Below are experts of layer 3 (counted from 0) of a mixture-of-experts language model. Rows are named router (the router's row for the expert), up (a neuron's input weights, with its number), down (a neuron's output weights, with its number) and show model dimensions 0-191. Each number is 128 + 32 x the weight over its row's rms, rounded and kept within 0 to 255. Numbers have three digits each.
Before each expert's rows: a language model's description of what the expert responds to. This comes from a sample of Wikipedia text that the model never trained on.

# expert 10
Description: Head nouns after the
router:138108117146080147130123176099159122137177156140079083143126101129063062090149135181141103121126155134135154145123149108082162156125139118124101134130143173070141158132107067100165079151093136130183113173141164140112035077106112213095125112125109192118096101212183135152163123172139149160132152123138075153068103146064130151090162172138117124084087169110145121112175085138138143194097092116173134134100152117142101167099090166134101062133131098120114083163111157142214126136121112120128114128120103079116098125141119166153107129134123161036072142168126094087095140088110139126
up0:052184117115113078111124136139177126115083124126145114136096196162134114059140169181143161088090100152109074098117112122179114123110121132181069107101109153160120120124124131037064155119123149144128086129118225120074198144102082116152136180098121137136121119112178125169141136157112084205127145129128128219116118120128111124141095147095087115128128169111132120126166176130081126100144115115141135078125119046174137118156104106090098122149094066137119055152111132134174122171127163110196127117118111117143114131135156108108203095072111123160159110162094111072131104150139146092
down0:107115138125099129128095111114067150130172194156126096123178133121113091183146130100077112153103139069153120095144064113101087093167169152072098102076126120103149138133134149132089109111138150117154141186120088173095113104172188168172126101182125106131100203147161118129127102103186130105134091129136119137162082140128129105058098155124102129159105088151162135166085107155114100152118041158109124163136173143118176145117192145157138140196165115160120176154192128160110107140150224084120127129144129130190132073128122121136194211127130137120106141133138135124110176041128107147
up1:112102122109099194144100131147107146144102114119126053066113134173082095075133165127140097130077118078134134156106157089132183178125167114126132069150055126113170119107139042056080171164128130118103131102158146120119143094162124112211093079090142143141184073155147147171107137156086077109145105130184185101131134075089078130122133149156124165140142111142198164114081153132128123080123174111095076090135145144130075161057120096120129172129178108129104118130158141128131154132098124117070130138131105102169117100153073117129103090162197112130125148096090198153128103105124164137
down1:139127107122118165144068172113070149139157164137124135132200083115091132099079138183131173106083034101208116131129112128083131137139165203073156099119115168172110143131115094150079109132111167090162040089064166189103141097160129193093129153159178092162128121125117111144151091123142120155133118120147150120100124109127056129124152137169055092135131051162130097112151116151076119135114138123170113128150131182102157140149133175119102111073136112128130138130096142146101135107111124190145127175091127145133148125177145084080056082136104142148077141119159183103172103141094145131
up2:094158133207067122144118146159148212118182127089102083113127128055146133076126151132128080137126115107127059172170156104124198172164136126108136128109174122128138148046113154108134086119141088164147156189127129190110142161160162106117140147086154083098143116160088165122110079125188153114128129074129094118171115116129149082057164154129148126101127093120184169130124144169104141114131157094115060116127155124078053165129119161100100116114128133040116129154087129129165133152063097116108109145128131134116123127114202122130164140098127096155182090133125111123089130052111086079
down2:209111139095147100121093135122111126105076117143182147165189122127146140206116159147136122125156120165125183065111107103123136141116191077097138172145094129135141066120103143158127174118124157093074116131135134159150105137196201124091152186086132136131127118136126183126151120097136183132065169170108080156124094053129117107144164128151188148122119159151103139127123136132127027121130103153141181089132113148140145134063082136081153212154151150158175146117104068174120139055159140123120109070125165121140095169182175098135107134125154101164126133105148097130165101133151087094
up3:128039100093141127136165153129135057094126136142102179116133138144060133125103128139191128121138093150121152133122122054101111104204172127190125105058083141173103092129128156109107128120130145064170107097098126064116121119130125199097159148152094122203137180142088083149147100128129135126122093086131107120135153185136136106108104162124089112100167103170123230119152066066067196126163092127161189157079131157109123133127132169137131088167081128112062038117166166075125126111124124118136136128122103104138126142117172123122060097132130098130125127146099140125127144149146146125
down3:096128143168123166132127164145111137096113137096131162124198161156103102143147152106135075135115170125127137144101141125123127185158130138122156157119127093134105148219133092120020119107201107111158179095088109081180118118200058107116141187126116145110129137163110144126153173140114140112130171130129119062133112089158115130131092167149079151107085163146058135104083150201128192116108138104118114160129114065125077128145154104134109102136109112125136124100141118111125140118101076125187149119166124151148097140142105089134186132073068133186129038122144131211187147058098126116
up4:101122163157144153138141126128139113099161041184127131137112123131118188135117119145040177123107112146120173173132146166184166110140054150128154168126143168157124126205157149124196099179143124094128114115069116154174091108187128117126095156131097128097191079116106140177135150126129123155155097145128061118121128127121122178096137119155090106131137153167122150166132140089155141151129146121132115064157135171117112091066124116101157154120056147055114120127112123126090132132123119108098131061168041152131148116152177054126156127133152150113086133089255127121114142117138137100
down4:147179137130106139169065195146192174133139129123113100091177139142147147176143130156151157126133142130065090080191136115166074119138130115149088114095094104136178128115140118150129109142083123170137161153117041145146158154075147163215135126108113184146136122116126130133119071185120145105107190182094072103116163118174127124122141126159132135132122082047130108153123076107127071165134065110104123148102116182109122159149143187064130078104148048184086119111138115092108162109145130125148129106120175195089083154135154120120133102198131091167148172133107146160117169149123127161

# expert 5
Description: Clause subjects
router:080077079112127129136173089127149153146156176120150118131137168131173093148115103166105108173130146142166159117080154132134141159104140127140115095137111144103149120098097127146148127148123159149088115183141122122107113151097113093106136121105116201090139109173162203120143126119059134129114155104133127231127186126138199143155150122132119135069131082089093152138110138115104201186151184147200106052101135129122128131127130114108094066131141096094111133114145131198138152121123122130168107149061153036120185116157094122133102127114151133102054145165148016112107048121132140095
up6:128109174118095143194128091088202161112093071116153180137080130132136125116127082133145173122126093184128123126104074149129144128131101168116119186133111087147166184038178232133118168094133129111143116128123166123154120078129141121059146166052102169130165130151139103086123142139070112127134089181201104152129137082145140165125122138118155125162109137111141135126086129147053142071095104117177122168167131101135156163130127048126094115084088128089141079160159130135218066156122113139135101165104094104120119129134138158145148139088111137142121124145135128137138153074200128087
down6:118101142076107109052191115158101140153108163133192123147129137106094128117160136104087145098171134125158172099147175109130126068081102077124158163161091157129137088110087129143128074087097132079188148155121174124175139117123113138114135110119129146130164124133127152167149123173142106094093116085175106099138107169118123090156035138124130110121127119104147070125152080130127099052125098128103121097179130127065114127032156143135188133168064087163072124083108115128074112150066155055114112155160132109060158124116171154093139123131098084157147086116184079127135114110067136105
up7:169136096156081130107161146126125111129131084130183077100060146136080126185076146135127123132116211142133118094119087125159141155125107102118105107151139122150174091128113110122132092109205096128185161130129125131079223158117165123088081145076128110127111124201130156143091120143135076112140082126195138161186066185054147139139061129129162080133094117065157139177103083142148148122121079078112097124141172126134149126141115129136128104040104087161129129091143148123130124170131107139103151135098118143065218092145126150167101125091143129099128098135119166083131153141148070092
down7:195120082129146095117129126140115087094133140138165107080045122030114131138138107143110118164153179128105151098136196174149142066179113156130115133136113120141129150089119106146175161033126127155078177144158183102113173153141172134119119078142139058131132112089130119175133126098194054114092108098108127147058155127144151126123091151147137069135087145111145131077108124164214119123160113140086156141127121123114159128097128139100145141129128122128134115114113048117174151126119165080140100162167126131135121113203164107118126126102132125100104134141144139113099154109002186145
up8:121112100085126127126122054135066132129090133098169150097090182179108069136146094116118120154103098080132143079136117130157128183126123198131084058113085114121177120116180087057107133107137128077180142127132091069132125113068150117137096092124084128123087125126133122173109105115149136171129125094066148098158118173104110144154126124116143120146124071125106052139159130166180139151168113123088043111125119160158132109110160116005169131096131144130134074096116106075145123135127140103166105135126129141078155088101202142095132119069162041159127105123135085160154131121113140116
down8:107125128178052121087125146122106121128135130105161137178145162135112145141070076138114183104153078151127152184145117083160110104150136145139121108116045133118135151104143162120106167050124100181119163139106108056166098127163093144108129153172176101146191098109129075126077121102110109132128102129122132105111121117123181124079099152165125123111143127129153100158047158039186124131117127180142129139132185102148170155114147111119102124165141122157116081131090106111061121139159178128025132130216091092132162167108199125069165110109081109128134061118119141122169157117134124127
up9:201128118133141128158154096126134194127100180086154124114235120092126114126125163145145129162053119145067135185189115120118118118187148114131128130133170167152067058131141136106122127123103083170151145125209101123130128180128189130164126110145123160146136143094140125144111151152133157148128118134129129153092112123137126139142110123136122118077182125099099171091204127088118129154158135139122211152029130139111171141130090131087161132122128098153153107140142061133050126176136094096174185164202116123159120066145115118145135161130097165150116128084119124135150120030105128131
down9:096119126080113128109127140137140142146118124130143140128143154128109132123156150036127149093178129165160190126121129107155141114114090133093074139165085147179147145170073158140072143131153098117039131122089126127183044142178142129136143170155129150188114095154123125103149132152127104168187155093119155071129137128127129160102147088154124124221156077145157121083138160206124185152138124116206136098170185068120101114131117159170076113138134135052175198121140140156162162138135176187148132128152112138126132079113097077137166150155123125094078110123097135123133160140043123107
up10:118128165170090148154159059130124113147156210117149077096125153129060169230170104190094116096102132171114122102150129136112092114188125149097102122136128108121186063145169134092114121129106186165175155130127167116088104179122181112103131123115092098106088107165148118143144140113118168158124097163093132096110145153155134149145129128145080106138141098182129117129128168179096121133122180160122134165128119081110110123137166128104151160150145115161161104126036127069140122113119122119175169099112130112138138085105141147200117123061134194119124158159120133135151071130255099126
down10:132128157099141104127047053131130127103147113144128123121167151149155191157170116098129142129131127128129162128113076091179089172085124102131187146176144152149188103141102172111149009062144104139157190127121128117144086149155149142134136134092103136211120170114096228099123136102128164085092126172112095113047112165151108163161133126099113113125142126129152118117155108132168111151167121175090120142124076127166156130081102121161137115145126172116131064098164120095096121150095129186083219092142120139124167148096115176119144155097070089132113129113163160106095095128166135165

# expert 14
Description: Quantities and measures
router:103153152118143109140129126115166140158159106196124058109154173148150111149104127216119182177164161145145139165121136112097107171108148067188151155142138130113201148117174116096130124127168117186135151102070145136092134129097109116075177196101122085177153161110069137124138151134111160134172118124137118160108183142169202143094174164083126152129123106094166127141161107085131103099179155200080128104110167115122025067153165150118180063123071129136112174100132144151153195153121139121127173116105112097108158152103102101133144086122165145126148099130114147136102061113105128131
up0:159122119099111117176121128094111079141129167098098129096160117128102139136153141128150129101137134094087139121165194118138128087108123107134199135126146126115174074134168179150085084128129104166143123141077141176128117151162188160127147131058100117122130065138062157121120165192143137147127119076128164108139149083160101240118066136104137136053165124132126120116085133104112099120145116129131143178127135134089205116101144119037171080137017095154043119139055150130097139129132135124185108056100103151129129137124126140167164081124121115129184171122119103155132133142128119140
down0:141092127097119114130127064083150191091126087141143113162094113128189123119155104114103169130157125167161076144153136092051194141106153120157136168120115108132163145135140179073114135140145164126145169140107144127146105136135144157166082150111082104119092106111079059149114055086166100134177107127127123136178102160148122119212165116140152099179035136100110156114129135151107176152107108103184183133098138084086100078171146048106161129068120124078149104143132080112097123140139129112047115139129121146083126101090133152082092088150144148157111103079150112122035142129126095102
up1:140145132129133102128125169146131128127153120179185132062119138213097148114114150116096111165117127052229175063128145235130103129118075114114148078130129153069141144099107131109149129194040105063130122155113081131075096105116143106119109146143113120131130142132129168049091144143163120098180109124118123131098161176186100092127176173118164131139128119117125114101122155135097131151117118087129131126090099129108083099147112127087110094128134092145148129101116093114161150162212107158127105079148130129170145110102156078123214089116088140105093191118130142067119145187124133115
down1:142166172141073106142152155071119074109125160187130115128163088132132094111128173140157085144065147127086157118143121123091137152122126119181144149134124120172116122128166108073158142173187151113178182109176111049103171134131136118107131192094153158132100167122114042118101105192108137095130154082134091124148125097110145131171117144212171139166120183116134138140152158146146131104145109093059145040088128098143182153072173123137095135136142131148142132124120139165148119101184145123164090165154113173147129166199182138154114106111128066125084126127118155142138176188196089158
up2:159128138113134155150126169175133118125145143128128147036181194150113136198133129115095128168142132127162093097080119125133140146098152176116099133146141126155144119130145094127167182137203103109098150154145111176102169157147156119101193112117105124108139160231078158136148079116133133142149149121131162131151134117143170137144097151112155081134140117137116151108128127140063181114186155088107067164161099152191172122125156105127082132150115135131131145235104130225160130072102063077119136155086106092105133151098128206134173091118162134112164069130149126101125081120152067128
down2:054113139164125115087109123147046145109101129137089144164125092122132123129171171131178168128134129156121115170139096097129109128137162068160108120138170129174124134077070159178071136088085177109142187134124140130140109134141129145134097117123090109104091130097163077119176130086135107096059097152179107132105163112147140100122182152123126128136086161136171128142120155142151187198086052133131135139099071151128124135121121179106121096140098143092127078126123122077093085155198130161091047094124184112116130146138091142126131171157108112176118134158164117255124127159162164165
up3:116128142103104101125120192142119223117086117105123175171071206113137116185140116200090175166125114120136126132133111161160185125069111128137126152122153132193131133093099063154169108129137130094105128108143126102130148131111121107143070046167158124121119147167131150168126115117131162132132131081115119172132129093155098206115117125126151153115102123128127156130173205107102123151095174135041158148095124132130113181127089143128197076150128127127167138129160128204157163120162148065164126119120161147119141080087125129242101160145113164128145102097147085127194161116112119090
down3:122153160211120109150131128145129146125140109138153132119131126090121157128153206079129138056074102095133152130129112064169157140181111132089122115109073158110180090116112127054123151103104135135136111124182136129157132122177152120081035085142118132119078134128128138125153116113143138141144132131117197150148107121127128046191099106138068101019168112128111110155075120099129123186149089123163146140112066122070132121181137052138119157062127124151126111126144173171112119078159149130121119125127067128198119129129123142134197111092161128184053073130126123116163128136140152135
up4:113091049100119110088121112120140083133118131141184164129159077110129124086075207160100130143132054118120153143196135165130175112128120093139116135124111101125151120147126119146144112123128144103091214103138096175088091165182082112133148130159124125136123127134085182124128074073154131101097110124160130140125128115161102081130111128089129146128156120192101116059167119086098234125091128131166142079116123048138110138100125150132255091122113091105150129101071164199097129151172105090103131116100092133170099085130119141161143148155119120141129114112119104104090126169086133072
down4:125106117131172157097157155067180128157108128202129089103111156079102174126150134134145140058094159123104186121139105132103119146154148173139077185099104139105078212064119101128133137129109129158151126188163119130135118155120130137128171129155139142146117165137093113166139081122163143126058121151120106127210112058065219068101111152168108115134148176106125128121128129122114164117164122111134133120127150129184086091128138112186020090124133077181111166120125107110149152132061149118145151138121097120175135091151101078138100117125125128128146141059163066172196147109128101152